From a checkpoint of a small mixture-of-experts model trained on Wikipedia.
Size: 11 layers, width 320, vocabulary 8192, 61.6M parameters.
Experts: 64 experts in each of 5 layers, 176 squared ReLU neurons an expert, 4 picks a token, a softmax router, a shared expert of 384 neurons.
Training: a variant of Muon for the experts, 429M tokens, 3413 steps.
Below are experts of layer 8 (counted from 0) of a mixture-of-experts language model. Rows are named router (the router's row for the expert), up (a neuron's input weights, with its number), down (a neuron's output weights, with its number) and show model dimensions 0-79. Each number is 50 + 10 x the weight over its row's rms, rounded and kept within 0 to 99.
After each expert's rows: a language model's description of what the expert responds to; "comes before" lists some tokens at least twice as common just after its tokens as in all text. This comes from a sample of Wikipedia text that the model never trained on. Tokens count by the router's weight.

# expert 27
router:54 59 34 54 64 46 67 35 61 58 39 54 45 54 31 53 79 32 47 48 58 34 38 36 53 40 50 39 46 52 58 51 56 45 46 43 41 52 43 44 52 61 36 41 46 41 50 30 63 56 50 58 55 47 53 58 37 57 49 45 59 51 53 58 52 51 53 42 53 58 42 54 61 51 33 48 26 53 39 42
up0:75 30 47 66 59 43 66 40 44 35 73 57 67 61 38 33 35 51 37 48 47 42 55 46 38 56 58 55 46 60 47 42 59 36 37 48 60 55 53 49 51 40 58 45 57 50 52 32 43 60 49 54 61 71 39 42 55 58 56 45 56 61 58 48 36 56 35 42 60 46 34 60 51 58 35 34 51 50 41 64
down0:51 45 40 42 61 52 43 40 35 61 51 52 58 52 49 52 62 49 45 68 49 44 52 55 59 40 51 46 53 48 60 59 44 61 47 63 50 36 49 43 46 53 73 41 52 58 55 45 30 61 46 44 37 68 49 37 29 57 46 54 56 42 52 41 58 58 51 55 53 56 46 59 53 31 45 56 38 64 44 73
Description: Headings and list markers. Wiki heading markup and tokens in article titles between = signs, including species entries, See also sections, and List of lines.
comes before: "==", " =", "===", " ==", " ===", ") ="

# expert 52
router:67 50 38 53 52 35 65 63 50 50 50 37 51 65 52 48 66 42 42 50 59 39 53 56 60 54 62 41 68 70 65 40 51 48 69 50 49 55 48 32 29 46 45 61 58 47 55 53 53 57 62 38 61 38 59 32 46 52 42 38 36 40 36 43 57 52 47 35 35 39 44 59 52 49 73 35 47 60 42 46
up0:50 57 36 42 72 68 50 52 41 55 49 44 37 48 33 50 58 40 42 35 50 44 63 43 59 44 41 52 50 44 47 72 49 45 62 36 37 44 44 51 59 43 37 41 43 52 47 49 42 39 56 26 46 51 43 53 55 49 29 55 66 49 60 45 50 49 37 54 50 49 53 63 58 64 64 58 34 56 55 58
down0:50 51 48 61 38 36 78 40 45 48 40 53 52 52 48 60 37 38 51 68 38 53 61 64 42 35 45 47 31 59 59 37 41 58 45 48 42 58 47 55 68 45 63 64 40 35 47 55 53 61 61 52 60 38 51 66 50 61 57 52 53 46 61 45 57 66 44 56 53 64 48 27 46 40 36 54 51 45 25 50
Description: Year digits, LaTeX backslashes. The last three digits of years after a leading 1 or 2, such as 2-021 and 1-974, plus backslashes in math markup.
comes before: "–", ")", ").", " to ", ", ", "."

# expert 38
router:34 60 24 61 57 56 45 52 50 58 48 53 56 30 47 61 59 59 48 56 33 39 51 39 49 51 72 52 45 42 45 55 44 50 49 59 61 55 48 67 44 61 48 56 47 45 44 60 36 55 47 39 63 40 53 57 35 52 36 64 55 56 34 65 46 68 75 61 27 56 49 52 51 34 31 45 49 58 56 47
up0:60 46 44 63 71 44 49 42 56 52 36 63 53 55 46 55 41 64 56 33 46 41 46 60 70 71 39 64 45 68 58 57 18 22 51 71 51 62 41 55 43 58 49 32 49 47 43 55 52 47 39 40 56 44 40 66 49 26 20 53 60 54 60 57 41 50 52 47 71 57 41 54 39 54 46 57 43 65 57 47
down0:37 40 62 54 52 44 48 44 42 44 57 38 41 45 50 55 34 46 44 59 46 59 54 59 29 56 35 48 39 50 44 49 58 36 58 51 54 73 65 40 66 48 75 56 38 63 65 58 45 46 69 35 66 49 47 42 45 47 50 44 53 65 51 47 41 36 34 40 61 54 41 51 48 59 54 43 63 31 57 52
Description: Infobox section breaks. Blank lines and labels between infobox blocks, such as Personal details, Career information, Scientific classification, Senior career, bullet markers and coordinate symbols.
comes before: "\n", "=", "\n\n", "==", ": ", " information"

# expert 4
router:55 63 51 49 47 33 44 56 49 59 65 41 39 37 38 56 76 42 43 48 43 36 42 34 72 40 44 55 35 52 44 57 44 48 44 54 28 58 45 48 61 50 41 49 62 38 59 59 50 53 46 48 46 36 49 35 28 52 52 32 47 41 38 72 62 54 45 52 55 49 45 48 78 28 46 44 39 56 59 35
up0:61 39 45 72 42 55 56 53 64 43 34 55 39 38 55 46 37 50 47 51 52 58 47 54 50 54 64 57 43 40 71 49 45 56 65 50 46 47 41 53 52 45 40 53 31 51 60 30 50 55 56 43 43 38 55 66 87 46 35 63 51 48 65 35 48 44 49 52 72 57 52 63 55 54 50 47 62 43 59 70
down0:41 39 53 65 54 44 71 46 44 51 37 33 55 44 52 59 47 53 49 71 63 41 39 55 56 22 54 28 52 56 56 42 44 50 45 41 59 29 44 45 44 45 58 53 55 42 67 47 66 58 48 69 66 50 45 36 54 62 54 56 52 57 54 40 61 34 39 62 50 64 32 50 54 55 44 44 45 41 53 52
Description: Clause-continuing tokens. Tokens just before a new clause or verb, such as relative pronouns, subject pronouns and sentence-opening nouns: ", which", who, He, It.
comes before: " was", ", the", " is", ",", ", he", " are"

# expert 34
router:47 65 43 51 59 51 49 65 48 46 60 57 44 47 46 41 64 39 38 46 52 42 44 53 59 44 47 41 55 48 46 47 58 37 58 57 46 64 48 24 58 51 48 56 45 49 53 51 60 39 42 60 46 53 65 54 31 63 58 40 40 61 48 60 41 50 56 34 51 38 52 30 50 46 42 51 35 45 58 60
up0:43 56 51 45 58 46 69 50 77 60 61 55 50 51 38 48 54 56 59 55 42 71 50 44 48 54 51 52 39 48 46 46 70 51 46 50 52 33 57 48 38 43 29 51 56 65 50 34 46 63 43 48 34 54 37 63 49 46 38 40 42 61 81 42 31 44 46 53 20 44 54 60 54 41 48 56 27 50 43 46
down0:50 39 60 50 54 51 40 65 53 44 63 63 55 60 53 43 53 56 53 35 66 58 48 63 60 33 42 34 35 39 54 60 43 44 65 55 57 54 43 36 45 44 51 46 44 57 63 31 66 54 42 50 52 38 56 47 55 48 65 34 37 51 51 57 43 30 53 54 50 48 42 49 53 84 51 49 70 32 55 58
Description: Plural and -ation nouns. Noun endings and common nouns that close a phrase, often plurals or -ation/-ions words, such as organizations, children, school, students.
comes before: ".", " and", ",", ", and", " in", " of"